Weights of a small mixture-of-experts language model, trained from scratch on English Wikipedia: a softmax router.
Below are experts of layer 7 (counted from 0) of a mixture-of-experts language model. Rows are named router (the router's row for the expert), down (a neuron's output weights, with its number) and show model dimensions 0-127. Each number is 128 + 32 x the weight over its row's rms, rounded and kept within 0 to 255. Numbers have three digits each.
After each expert's rows: "comes before" lists some tokens at least twice as common just after its tokens as in all text. This comes from a sample of Wikipedia text that the model never trained on. Tokens count by the router's weight.

# expert 103
router:197179107089094109122088070140121136141153179130144141103127123105127173134142097142147089129146077102112076160098160124119136186114159154054113178116130108158075120119104101131114059138127113118191177128089132159065093112109080147100110187141197136125114097151112075133101174116082161114159149136114119148122088166142079143165129088116143107116090160119175074112176137123070180067120
down0:088133145166075144173141070167084158152069189121136120159132196154080112095122108143150112128104094066098120142118099107157137160103085127155086134097133149119174130145164090099175125133145096150142142127177097145157079107081109157103094131096129138176105138177130064192106156101133122097111188132112119078177172156139112129113052118157084154186158142136189139158100112105100084154173
down1:098100131072175145137097145082148098136133180116131112156098215057138154140137112114137153142122128111172161134113183107117155150102124142149127150133140098076141115158089172117073124145148113178107118190166127194123134076105081098160185116117104137127157103178102175127138103112107121115146109153138104187101115113177141105132184095067137098187136076135129145155047102086108139142040
down2:140069179131123104162136091130158104147149167104132145117097128148132114136176128092157136125135105162135126074100110112167169158109186115119154110175099153119104101142126081119084139124100151106159200123089203152128174104094117143115148143156077062195081155078060178078158174170172102107099121088090175126174051108129180138120129108107108114151083116153122143116108157120119190081144
down3:141136102086160101178147133189166139101142166111079163151129093124071118171185197096112081157102175101115113110118153123154153165126157108162115108149159112162115179109096183150103128147098116098106173119113161141145167112155105149045142155124114124128121109097136122167137186194152095146171109131075100161128087145100115090114114123137145097072160157116148094106071086103027167082124
down4:199099128139154114140052159095158101102101083144120122164123155084111114109176098162129136077139128112113140167114139129136161156175140203158101053153114128194130164129128131109108082147161144065181124081150186120120125147074105149093144171174110073132155117106180101095121046093100136153133157115160114134136134135154114115117137163118082191113089172047121134160084170129130122143105
down5:070143117087082099134104174145153135115132093095166139118134128154208132130101145083095200150124122132088115135176162093114153166153164077124156123126163181160114090106119115074091118117066108160139102148121186191104137103088108108135088152089131149153136101135129143092091072087094205134104161147150092182125128190146180121164064135139089139107143135130092161185149113077091155131158
down6:163123113157136096171090112116113126124139197142097161059114080146084164140125053166119051179119138170152117092137160138144122160163093075189141134140123128128150123039144102102155152158099082141125124123092095118136179097141090133143133086110084136154124143109147122103070203172168149106063161090132116182127102108141162149093167116194174126127113108101143081131107164159113149133171
down7:148129158112177198089132125053105183100082095148085141101147130103056126063168142081137153105115158102190151176131146147161118104137110091141119180183129118139163120109111108152158110122143104189047168127133112102118129133162153129080100075209111097113111161121060123122057131143091142180156103146145173096107128146137153129124120163127122142166133121111139108120126102145074198162117
down8:081170136157096137145113123178134146099127107101135125108161163163120158121125195182106097100156145110157141060141116087146166115057135178053166054124111171125114187069088160123068108169126103084054155143167162143138098146163158107143193112094149142063118114089119107121127114106166140126116116125155181153144175146144117095146117102153111085119139142112144075088111197101158149134135
down9:133136163138094094078160131105104114145108162101051153086082136108126115073161093151153175136158148126087086112137160147176082153158134155139143138122104155157134090130166171101164090152094127143111122166111180128110131131162155129075114061148103109167157115160124102126131134065121108144178121191161211023105106096101120138106157158098142098089120129188117126098108191091178125143171
down10:139167093134112091129131121127175169176099165086113146165118132193131133124154092123131089198078133105116160048145137168168073153132064119134185144145106076114117100131187112131121152126103102148164166148140124163152125087123089150121186161156137184074153119172076096122115113098134136169092137132178159111155126111163137112129098109115090096152064152108104127081140040109136171148057
down11:112136109176154042093117120124155119092085146115111147088124141199118125206148104077123100129077153079097117135140094162142153072114109115102139090076231101133155120108069157130127174141139080123144143170126118145133114122134114138144145104121109126083149152125144188143118105145197104108156130092166065163153118102134161162128147125111081132176147145104154209120081137173164142058146
down12:113078137088157135140137110104095055078166102176139141151136177108173149138176138125160135107114124126108171120125114071152137072135119084118163131128170176091117134114142124110132145160180113185135144080126082109134140110132151113145072110147099156157129141128120168128121160186189160174207064111106115120155098092071107115090171118137147095101131096188158073173132144022152103106110
down13:091176163131139138104120104153131162136033074142139138076092116163173157098079037131104153094102141083150111123178126176166143149130062086135111114107147140132171093132111112132120143171125119152131139143162076137125101176096154186158148072179114078156112185138099056134155122151155134126073153106126087158153114114097157159128138144108106180173130110103044118117147156166160143147138
down14:156134123153173104154111139126102116154076126097119123115129127126130129181166153130108133140096120180068076058128098130125167102137122128126127102091174160126154174142106133177147152183130093124099079083057124124112177184156216052151137123128147144190075141090075176061066116131211134117108144141142121159133069085126159100139134129128134167138131131132100157161080130108152090108163
down15:120055150116082089131143158141113189121146084100088175115113122143149151170141134134118135140146140106136103130105072111124131182064150141102148150124115137141124128105082110133130175137112171152066093134114124122123132160145151159052148105151169142151081104151146105082139170205191122107124068176146104106141085180110143100111184147208189073103131109073129081094190148105148102095158
comes before: "|", " |", "-", "0", "1", "5"

# expert 64
router:150148120105128168125169152055121090147175141168130138183158174141132155183128090095159111111088069152106125126151143111172159137193144100126133118138095183109148125107121136097118123109119144205115087202162128122104134136170108142169111175208092190169167118123112087103110143172147158173140158164122170150082141086144138125168127211154150136130118101149086168145087062131129108117176
down0:168139138155123134121170141097109164170101162147104136143151070124146154122113160127135161128130084043097129108111097149158013138105114136163148120145194117116160094181123109160124095139125136147152087175108168139138083156076165194089129165096127098080081099148072154151089160153122138140114053181153106199101144117138130086067121102104115093142106103130162157102173156123171127145107
down1:175094109070148153153149147200186170132168123132124206128123119104147101129163130121162074065108169170159145156153067167127107083078111154139119056164101148147166167141113111177105105160161099115110172132175143102113132074156127143112148131147181131129146133155099140157089090129103158139076152077078132098096111117103058106136132078139144113145148130133109133144109092043127085108182
down2:162152128094109120122197144171168106114196113113151070128141109124157132082126092111120136111158120154159107087176138168194133149127105102189080088125113055109121169112073136180158142164120122081093084141128151139138127088153138123179122138129075119120125112047185174096172110119140116062124152173135173145106100135126169099081157074105094130189148120114167085140135068140103156165119
down3:127166093184118135128124134151153163120134136146115132166145118130047147149143130115096147142160126151104083145189110062110157105072111133165139142135157100079124099102104145187127115084116108062120106096146215169150081175127166139173111142075176155139135129081176133066135126119144155151064159113162081080203135096100087179063165116129132128115104172133093127088133140137146088162106
down4:137131143154148123093143146115166118104120114093081125148142082165125115122152121134117090070078139112056127107119121123074089113126135136161164106165169071079162147123097185143146120126135163104119153135171203101097173112119150176144176102124080128110118128103170112080075124135134162187137180148112136152189086100081118150112181128106098072209075219128114104090174141165131153133099
down5:133122092148125172094130135053081133123141112086148072078130085134125119157116044121075141152111143141191124091080143136144143194078125103163134096132167139096129160095139121134159103179102155125136141080165146136079185169174080179140117209159166136116076119106126106075138143124141145161165140075101173156125131145138108149165137185127135128112125133165101154071092139117060176089141
down6:180101074094138090095118162238110086194165134102150147121162140122108178075112131097141116069154117136124137111099060139111129106155127161130122151134170131178145167145181090134138127143160158114115108100126073146156093168180130117154095095150157132141104139144088148159098098116132102184110155111081141144127087134109152098145139068109137128101153075220073062125124164156128072143134
down7:171078084094143145161130151145159103125160092130161118185126182123111116151114114127105151063100147098086145146099133118128158113210119075095117198095161116112095117152172138139155102133117072152129131172141083123117106145164118121122070190153093128144105133167175066106146184125085154083074111136119113117091084074081145092104146134188166134192136130180149146110078135187096169148114
down8:129115161137140055121106104100183149187147134143181096136162077134065117115087119158126137074134133180137120125165144085120131108115152172089140196150206080117099147125115133116137073113112084115118136157092202140102128092139115111102171115166099150105156118105155070075102149104148183105213092119137152136109089135126066094156157200174099179092146139130133139109126120167115090146129
down9:099172122213124209117153112164177074154137110125109133139084092116113145154121149126159130089079066093141085132101099182111145148121121139147172116124094164114105146118165136134192134103138105077149151102110168157140104138090131105058120149091114094059081135040121135215073129097136085185103134169123159138144116138150147131136117091124151133101136128142104181156184137139091138129186
down10:144158120081172169169154129137153168137121095133089160097078156140108125176076102149145133130142107088118139186214146131128128140116130109155105139118056088152154138167146123185114062074105157078122110137137162160188141076121147102128092147074091076128146113088167152152129111097129144071133106073117082140097169116187152164152136137112224187099146115151129132080116100133102082117118
down11:165147094104128125129124106193068140166084176163153124127137116157074124095150155180112084099165150172143142170155126126109155082142200073123117101094180071124088127135221142117144161154163124121160093097125104114087115123093103113141176104076168127136152139188152073188109150113124118117123145109094127081114131132143138165102183105077072131118085094157156087116099121182146172089095
down12:080143131128138108082155129107097171068123124115167089115147124102110158157095111105111133144145152087159143114149156119122156087102043127106103112105140147106089193089153099107166109108114160135171130132184208212113089123120090134098153121145113136140086161110126117081125170136136115141140104106135116110181089102125172078126183166225125155136126105178166153040134093201105152139134
down13:136181205163161127128093126151166157109105112067161112118170128157124105151146168129125137125111087119154075151116095100109100119111169189094123101112064067102159089088163130129104138119098177151144117112140140143147091061127162082145020126155115186083195157117052115124160100111147151137123128103167166150098124120118113154172156122157096159142082155166169106167110090144109089153158
down14:113146117161153177124117126160108097135163158155118121133106113177115107081129135172151157183120080153152094113141092179077124141133117091162104147168080136116124161144130163183163183180116088113161193153053128077114146127078098156195096138072132050120142133095124087136125125103080043093179174138119154103102167084093136109121152151105102130103141160087127088099192135122160129128144
down15:219100098106161113088139098111084104115136110140167110127101112142131067172119127134135147142157140131153143081164087146074130142134138158109136136125041109172127121108094073114148117130127104183126207104158035130085144157170144122121077090120103082118118130171106178111101101126099127154164174093145129126173110131123119137055169186107138152208137144102177120171193119123143129154106
comes before: "s", ",", "s,", ".", "ing", "s."

# expert 127
router:159167119134091093192180063120075158149095112134091145107110202191152121077101069124141092113056123098130100137095080139130072094153134117095130175074108096141150077123103164081155133121132087109147130133130132154090052115147068133078139147110113168115161124153152085173078108126182178090139126146081166089173112174134129165111160121119105107143140165139130083127111146139125165092140
down0:069087190138127076142084106130094135080151129178126078071088126126173101142138130097115146109168134118125117119185110209150111136147083153116111125138115133158159158089115147113066157105127124150125138165145110087112131165045207157137188173129125141142164155123083140125132145151154069119154133117145124131213151159107111116128037116171131081089129115159169168113154075086128101134104
down1:175109127147151128153170099129137101117107156126113104157127170154124096133157129099129079145126196122106158134131155098156081137137150146086131116077150195140102138093166109113127099129206053175134072147132130121103073140061109085110143168127079117115125118159202163180161105137124108120124140109136132123139208106159105125064101147112110134133080181112166134156087186041178090124088
down2:126089119125169164131145161131149109162126155159140142092116089081120131182134067174116082152153150151138108108121087142102107128158108124152187107144144137155108136140143104170121161125131170138155111126047127119210144130124136102179111101109183124134114127100084196095138163115026104152100141091153164118086051145046071146119102094140144134152109141088178141167140188079144075120134
down3:147085076117119131099112136082131130132154163107100100105170139101125086152117076121108122106103100120098070138195160136146042203119115183148085073143130115152129059176166110131114131085184144184114191113110097129141109089117151111149128141116140143137124160106161188135134185102052180163132193145169155128104164116129134084069111112095115163094124124135147112162146173120189099141150
down4:129090152163142096045074100122097131207170133127126130055072108124150144145120152191137154146116178124089163123111180125071096078090152106137131127159067130110139136233133108142148090106149129142140095160144180144119109051138127112134144125114123152189115127077129100114121143126118090166132118089101183148092081149157139132178108155163125089113176148104111130092146158138108096186165
down5:130116111165148185063135129111137114099132116114126089147139112132156143168119145140078088113146112173062127128181200115125045197084129108129139116143097125153144076149051049179146187133096146159147125129119129142157105140092135122108093097201107144161151113144103133076132202098115101109133161067173127121122134092140130133155149156109118144097162168111097168050150131144188101141135
down6:147146137128087093114123043106133126159136084115101142143098179185130112145106177078140090126093092069180111147146153137130139163169068089139156127116132131181112127166145148086159153162086120086193149062167148118137058133129133157134203172068150156178123120153154108113140103159195195117138108181113105132115099128094114110095136146089114112100149090131064148144152174108107129094097
down7:124086142135170118156137091151140127122148164118087157194118145117090130149146135188082144181150148133132103165083153128116151111127163143131095160126085112104119067107152097099113125106132123129090134144162088101198123000058183125161140149159168125124130125129148191110135077150127180176079128171129150149077172172133095141173118113141120101102144107044126083143122085138110119096120
down8:111089055184178134168075130161097155150056160117109138168145099143142134135090122121145097128158132180092114185145161123121157138191108146104095168169119099119124151145162103133142089099167130104094151162124134114172105146152069153112114152125165080099134101140108061180133068154095201152117103158086121200134075102157151148106154133122106084172065161095106130164096109067135130121120
down9:151146131081139173123100122147096174116121098157160147120171194124206128164115114092100148128149071104106107143137122133143083171125126126172128101083079094073139121121085175165097138172088163141090120105221088154165066087126140122128129123162083096117115100111152144138167155142131159096190188118113168188101146129136134155110166098112101142148162025123124106126112069156127111121082
down10:095202184174157097084176171173084151134099115144090115120136113120123107111080116139138145141151108174147116086141073092159093119126128116138094153127179126103034128125085095178120119132098143142093097096127103119090094120086163159137148215189140143106108167170142128134183155140084122097155154071181151122126145134162118126175069135124122138143072165144114147140120044155120147150077
down11:115141102031131170100139102069190158063082120092132123168116104128085085151132151145178141147154083159168104115120160204105138131097142094100161087111149128101139074114160122107138177124103093133158151161153185102164138164123129163185061132119069138116128146125083143108137148104137178160129083090155130144130097154166137106069165127116145084113193074112098144158117127162142158090173
down12:141136162137086086116075136161113107083159159112043122180153076138088180174181072136135087145132060162127137119092139206105102158123156118081139120164130195141129168133118134103108095101102184138155113083189108130173116120144091080145133102159096130111134185181153149079139095087124162159121144140163140171111110086100139143143119161134124053119166167163067147103103135116107125125110
down13:148109099231185080136154137135122156129119128155155089107113129157084147154203087103099134075123108102123125174104162126105158087138092082215118155108160076141131119124097100109158087125148162123125124131144057152135128099075106078138112169150096150080137152067131168150161162148135125109129126120171136154139173133120105111155039148148178140067105198115112152137100172126131095143090
down14:082039130128151096065123070083215157133077150153135088125161088141127125164106173084184082091160152141151161097154147132127155161125153203168204113119136123126093177160184164086104123154091136132114145126133117115122136157121117115152180105138142148113098160130142114157108089137144116127096104086136144100139128177126138121166103102119076114129126148059086179129194070110129086109100
down15:103149125085114115140143112117169119131163106163113195145126133143106226091144111151191150132113174094136124108184129151061149194162113170135119096120084126224158078105110137093132135116080122136134094142140110137149099164087158107135091150128104119107126113139137059108147126123110070096117130185138162132113095158136172042115139104108107127139180144105035149084096150116142181132156
comes before: " |", "%", ".3", ".4", ".5", "8"

# expert 35
router:095124182174138130110196144121144170111156114070169089122101102141144144087123183076097093085141120150068106130106173147078158177148171133135137119100130085077061148160165129132097120157142193107141124129132121122075081128136098103117106162106189176077161168134062086136094107135128153170075098099123183172151129111145171146131126096105084148054112135140141129125159103090110133077091
down0:121112139166132133131155179108129149174115140096124110090093071098159153135106145098065122086133112088170195122162126104178122139147123101165129124144167126159133141099111170157096103119108150118173094146176067098094067195109129185087118184124148182117147103140037084153160125118134112088179170123090147133101085164155136217085127110141078126168137138116161102104143148109083092098151
down1:145053159189167125097164195144154166143128111063085120111109129108107137121173170106093077117140143140108138168103129140192141195100180157131107173153116059153143142102127130159147124116157189097061091105139144108135090117154164128137154127125152080164114173131130106186139149067098116166109118137105147099105099136166159066124074095124161102059099101092093103147073165127160132131154
down2:145135129200125151111131141088149138106087081144168151139086084081086152122134156182135191093128141140176169130056167083103136096095164112101132146131176110132133143109119116099128072188168089094123161119055121118125148022150189184121132124115107106169129135096170153180090092122168105149172120091105125113152125104109122113163122137101201198137110119107096108098156121127137172128117
down3:091076088196117130128132121180157102173122090125115065188096133179111145170118099142160127088129111054091124127145161127206151139071108165125182161126100117154090085176129122117104159154108125112102090109156172120100129177133150123107129162107175148174117168069106153174137151135156089167128113108128133151113148170094062087056141121152079171088104173132089135132135104118141166135074
down4:105177106076164118138194097125080144088141076089197099160170178120128137107060136116166155146080076133161053114153071114149125080124093117151138182131114153119103146155123081191119166129091128096150159076108157144103138107169085161098080097111130147155128117119147164170089165154075114131135149126110161103112133137133154089135107103149130100235159118162115175098172138116125131114157
down5:166176121207105105078176067113099116116120110139137121176138137140085121120154107155136134146140162082161103110139137142096102180093135150111162131139144088092147165187098128134160162169099092140114183171124144091097212177156078078087069128145149121105091227103103145175129113163130122131107073126147089147127075108063089120133125107145160126130125156119102121121146135144148039115154
down6:159125105122117140129137131157152182114144116155124116134123115082095151145121109178093105100107141183128106157111125177171116158149101055099096156129088177082146167137134090116132151162068166162167131133156106081079146057127129110163098168119134153094087160162128167175077130113140095147103139143112138186120115097175126129161172133139142049119117201180120153059177103070051096099119
down7:189102107070098147136103101131074113166129117134202139087114147130091129140126173089140106176139127185142130053111161157158121157108122074123144193135146148147164152099116168066149130121133131146120120110104168136174059122099193104122133082099076101150095154158172042113112103151098114099107149145143125130113141127198121123174194092149153113142207131152105097153132098098137114074107
down8:091130116179119094086091171184167131194088145122164147118131124118116114144112109146133100067056118108100105137138148120152130100163147107145107076135062105150135192090191121119103150126100093143138112075158096146165155074209130165099101162113166170101094111171166179100089141123119108144075114144138198163193104135167124106146065130176135098153125155119149081165131091123132114085149
down9:137096134131126162152157178125119110141169137097146142172130187133130134119093050065178089105126176167097041137152134161127116145146139121167103090171131093064078119121169118126147100094126144098136117077139167132104122108100082140125106130159198170186146147123087062131067141118152137134153076120150150099138094106123129103126159190072202100171102102111121123182085146172158150101139
down10:152143066110086126131180129115159153089167086094124121127170105116105124168126119144061171166143160157098182111101084109098065161130104104144081204170162107137113156136151163196136104096135131122162102109133147119139138112103178171143144090115096131093119103123158115126116131191124154130144122137163092096181102072104138117126236112117149087136119164157108107178049097117106080095178
down11:159091097137149149080144156144110077182151158134129200178050179138066086146136149140101150159112159102105082177135101133143142121096081132171146092142077165148087082098122132176082107137049146116122166170108138109160135125129090133190190122101126116135143163174149143130163144112129060117190133137110075086095145146103113111139162127113173134131121052126157089144135160080102108125150
down12:131097083215061132084115174133095096139149138152157165136120136127096132157134141109097153115113092169077104143148148153117194166164205139164112093144130081184103114113129097122114094150114090106175140125145114124139107133172106145081109155106173123141154156157116145126135092133106114161144149158066177205153102094105111111120067099154129186148098100132073115153079188087098104049160
down13:136092138103132073165095120125126112102136031160123105122083159133133088123174144131110132132138186052154072149140173191110164143153102097102115123064141157137157134145115096126089148124073155070113155107125097175123056095074167126159135116154166157169186177080142122115109143107102143134184092166112138207100125131154154156097154129096161141166105127137164164113145090173123075105135
down14:138089132121083116138093071122164112094162141151173130180163113121118093128077159106166144067152123117172101085164164101106090149096112136190134128108102189110122168206153150146077192089138156145068052116130170168133089109094085093159164110157182118113178109127115140142111183146129177093138146154133103117107102153148118154063165072103136107134124120081185127148148101092129135150098
down15:143104116135156108079100126135136162156199141112166153084133126112117106156127109170131110138157114133108149092162161093136115137104165140122100102081064147122119110074103157082104053120177151136128138179089106182104103099115144132172167134136122116120171090160125135095073162137170097172070093131095112162160181057123086148120174167176109123155159133118163101099104139156202163167031
comes before: "-", "\n", "|", "The", "===", "In"

# expert 77
router:140099048052106153136159148131120074133119157089137137149140191154121181136147166095135136162131113132081103119158084151109091167099046149117119132149110199138116142120086150116114077137128150179110102171141127078182070154104083084116116129148139127095130156149080165058121112149138125170124134144119168153145117093092088099130135148105106151099085084187116146163197083158094072159098
down7:124090140069100164160141138166105132133192135116098131122155156079122211095126181172134147094147076153103118122156069132066112103099109127173104113135147067105101093082142180133094120162172157202153161108180131140162133114040133084180122145157158127101117106133133104123127132078117113157105144181093118114177147150140102150174122083121120134142133153130127180095089125166053154072116
down8:137137105121130113100167192129123112096140113181173138111161045136124161119156139117132095178183129128090141164141067090170097160078195123194169122108099098074155112051176109102111108159109105131092096079133138132125118149116178110172156173126073137137100109130180136148092140152115109162120084145174163052086101079105129123147147132191125129125156082122134087084143129136151150185131
down9:149114210190115196144081123117115149121146146072060087121151161172169149070166117128117136114178158146102154099151124127111165068101113124144124134120075114071136126116125094080134090119137103165101092162108146140068121117134088144149138104120128148161177125113129153137155148147137116155197079154176172138100121154111147152079021122112165063170124137111125162132166135135115150109052
down10:159102113167130116144093110100107058155193142143141126115154125133108175140208137119121105151053106114104138133127119075075138086044124120142129143104132184113133117132090119146131133125126106130085045172161133091137144165137080146117114165145125097128117132179144114142168104150103101204134141196146141140135153121164138107151029140138125099168150177117142189119162090041114162107113
down11:106107160114153155127156178234123097108142102135122115128132173122164107152071096132153149079126098124143140156141136102101111141153152093108124116064165170162159198152124167065146111122121154100144167096180050119130131121122121119172117112140123119152110085110136183137138120041089159168127158178087141154108125120151131098192162102131062130121064090129116076174119125083070105144165
down12:164116108093079120154092130157144111104136137127142163112088130147125101076205122107117167060176125103124125171126144097101136059088105047099146114081144118163124205148083133099107111165083166094117092089173163157111143182161141089126106156139159166139115120149146128105083096079149148167167158127156176143156108075123141157163180096179105150073123106108145179141165133137083135085176
down13:146134099196126123122126188080109086115164110178092079092159116132126077129090147103137096139126129098089149127103137180173151091086134150162051167151130122191087140116104154131151101163103084096118171130184134170111121142159193110103133103142134121082113115149122072202182131161135067110122143186158127138167107132117094093116034097143174163102096122155101148123160175093155142109124
down14:104128149171119123104164109106106068080119074145126113082142055091184152096145158105151166107133182124130101114102147168130128123111178117087133126111086076021135061084167142149117174113161158162148142074047124124135148147096129122109147106113154109178134173135129150141174113121158087137127095140129092138117157117121097113120219171106154111160156127105147149126160208114166159123165
down15:164090117115157156168136097088104076192090124114124216120144192168113106168066144096115101106150110100111101174115139089089107104149133114142161123168114162134154144175089135101120123141131095117111125145127146138156076222143053149104152101123099120136132133134058150107132120156166128086108169172126121145144146086057145108128130149150105162066086158226149128139123131112086149099169
down16:176143097121151126089099135185170132132135112081191138127132178119155094139133086120152158155106101180125120159091194104150095101082136079133149137089093156156196097087067110127080118109124136090115164078123116100130160135128131087139163129175169136134130123084192121113155119109122122134212219135096171167151159117138094078137153080106085116174072084144125106111111162084125092154151
down17:167178088142126165126069126132127116156137111081107112145106122068125090168114168136111121176099129120136137083165073127164167112170165112151192126103137086081186145131129168150101124151075167133105118130155103176109089158104121136157114116118118104100130091131121111103100090116139121150129115080164076110220158142119132088183113116122178061132148109168126113181164190203069083080164
down18:088114134124117119121148104072195153117164117146155051156147129116144075153109231121112125116130219109093134098067123133148184081166105113143171124113101130125179136167119098122142146124159153110093175142142171128100096120146164182161099124116120108173134119114076133059143099157121092200161127136134188104098104124063131112078133067141144096194133155093123122122110113106109123117172
down19:155147140168145172117135108119135099184101077148132148133151142133175135072129130105079154106183114135235123101164094144147123093066127148151139142138095116076098092146159151123135132092104131127095128117131053120147078146128123065156107144089119141136111078152180115182148119179093112138154102095146077081114148101086173152130056146108143165144147144120097188144120181185200085107095
down20:123095155148156133162197149095192141065124079124089101112111169117142165169130142088147156087127181098072119142094130114107097107133139125144107102163136114142138131145109152136125161183106115171114140156122099151171143102136082149062116137075176127104207183092131130163096103164147141152154111154116154133097138143110111063079164090180166083084172111155134100090062133127190121052107
down21:120085151147092116147147095140122144112121122104131187092119101138120139078141145108187111127133135133195116185168132124158092216115116130104154114095127149169143087118128087137142084165133060165120098130066058117137091180094145164134085152124059035142088156218133112132129188188166127152149101144134139100144137162131139128123120127120125122193076095150156144071115076129132121123137
down22:168131116151082163080143200114154145124111129179151168136167133123129107131110080118092133123143131095166163158123142135191188146122087082095084152118155123124070168110137116100091136134082117134107141108131163075149119125146136195121091159058128121134113101109036132142135131084125196117178145029140131136156156123118139110142093125169046138181131104135142189124193078122108125120122
comes before: " of", ".", " in", " and", "s", ","

# expert 81
router:074124086067117066099150146140104148113197105101168145145158110150123143152102194153149165110157153129155086148113062108166158156106161161137107101165164186075165138116082095094154100159119114177066078170146078110161119107142115118111095149184123086147170118122059107140110157143131075127088075150180041141134168105125128130100122171125124170139115119149100162078116117112114133133157
down0:085125172144128133058118134133168168124113145074129137098118176192146135112160099127130164134114078125126150162084154119108142126120156109127152084127098093120128126151147154072155106123184119189133083131106046099164176086091075141193125132106160102175120167097198146166107150174106141151183120095152105139112098061138157042145153168113116145088121105139153175082097156081149120098124
down1:081169128113103119171091124078117104171138165135109128127120073097109130096157143147098161132127132112217093149107221059105167118173073104110132176049116165114128073094090081149169130156109143146097114117142146160164115114100173109107134138119133137129143131151121157077100137101134095118128109185186101141103054141146159175110128124092199140122109162125125159205123082131176150122141
down2:136097120124091160125127155154075118092115123140119166159157112126146076150102110110175126116090121112151157151083116074117127114109069091103126094128148131179153151134103082094161085139124167123148086076175137049092129190080207074129150147132107119171149115102136127150152087148137188148141107235127166157105180119104143156146058103149127111131071143165130064123150142171151157156151
down3:136172120098100181126124089103150115130141116158178105191122115158161141144128164086103160179130104134125127175122157136091133064153134137131144118136116129130175118105126119193168130087140119102089050134101102118080133116143090104122067147105107153136154118158069104224149181109088136206114135146118121153117155131119133157063100123069105139174109198061062120137076178165126143108134
down4:083120133123142113110124149123203114145161155112064152140194132170122182097111191125098013152120077165131156053141171065142126152148141144126108146153133121131130142137070155104142137107153160167101077108095211093148150107102169089164101069121133141100174148156132134107114131156058126093151127138120086124094096168104091123120140120116146128112096196177111168087132139108140123128150
down5:157173109125140095109088094155099150137143140117146193066135097134132113110119129140154145138196140119233063136153084170148147111133157128164081140136201107090142161134123123084100229126118091165064130138181100162123123166138043122104111074138131080127101146163104096128136111115080151148058108118142105125116112157155168146114089141116118133107186151138159093108138153107120159103092
down6:133134137186127094132153067107142196126085124145105194139124113163072129066123097184083147082087150160204112148111135171124201111133125123076046095076181149149125173121133094149141148118153116122144123163139155091176107154076104117102109212095144185146185129120149124089088092090134116111159116072120141109151138145128108142145142116128066169108142126105088100153155112122107137135161
down7:120150221150151110111173160127136125157079127141076138150156152110075131181066166129103104098119200118084121124064120147186153132110159110088128181159091123067165162172152069121114132152113157073166072134120059135144114142122123150122125110141187087096174112108114074157120103124152114154194103142092135135112107104168120082149111099133110146142085171146198168107097097148117108143121
down8:153093066130091116133118106160107132152165149170118140125134157117137082080077134134099126106129129120077100100089099190135106119165118109064167127102107148165083087133161083120222195174167187107130146106154063096121082100146088123131124119177144197140161145159129127179158174125103166142072123159140157115156088172128107095096096129167126151088142100099098133207109097122154119127159
down9:124141140185121131169130145102169131075074114124135129140118123167136164106129124144148141134131101136113079097137124139142087166100205100106124155127159117087140178118149089137151136207173038097099144166084149088094095105098094148130163093197114088092148087133182079109093168140113182135098105127165106125117117148161062057103111155112094108105120165164183117164196101129174129133163
down10:140100141135150139044029097095065152156103090140138115114193146146114165137180146077086171174085149151154147102126078123088095150101062150152061159095109161131126174166139090157128090130179129142129129134101132117121152135115137074104132150041137104120126135142164157141133154154137179126116129167144183149134109116145149114173186139130073097156156150123097158094089168081106154093136
down11:130135124157092159103143107151114137172097126193144151126146111133185073087055170150120088119151081140120116142116120056102099162127094125111114129112135107164141180097125163160141139111108082161134184124167135057095088149184098084131144141183144112125112102062148105082135133178157121118123139167123174170174150177174124094138134130122096136140108108067144053125168198094119148153054
down12:125106131100132157102134140113147114110153132113095112108125080095080106142219144156147075166084129123107160173130127185098115105126194160123168099136158145105066137100178111134167220032088142160112132102125115082115156110174148082136118118121150155122127187107109136120065093124169125169127100190118161131121091128143103151139103209138128193109100121128114089165153098078112158147096
down13:157152087074128149083096089137108162120121144107137142174102141119160097171123126118105130086129116116148165113150052124146127133143148106113110086169103158148135174169086119085181150158109126095147152158120100092116191132114095132144114098188154097204141055200084116080174120114166168142192165093132140137115144115157195096181121085112099145120069096117111143113052115113088158158167
down14:077148103151124185121094090116128167122077123119178130143068150107091076084138099159098129142115140128164093095061218174131085197099092149144119177121193128111113092123154124059153169076124097153092144109110125103144113119059158133116193096135125093178088155107170105145163120126143094096149121182158136151128144136140104154123206141141113121147163139160149167134081136095121113166093
down15:114149092157142144152101156141144091147117068071122137040117105154137135105117109180105126101127134166135145150118102075148096142148155131141067107160067103152073131105176099140150131097177157171155132092118097194105113098139116191101085114087189113161089165167149099173141164128086034137093148139106162115142147187168196203135166110095135124083164122122143111135129127109117114135113
comes before: "ing", "er", "ed", "ment", "ers", "s"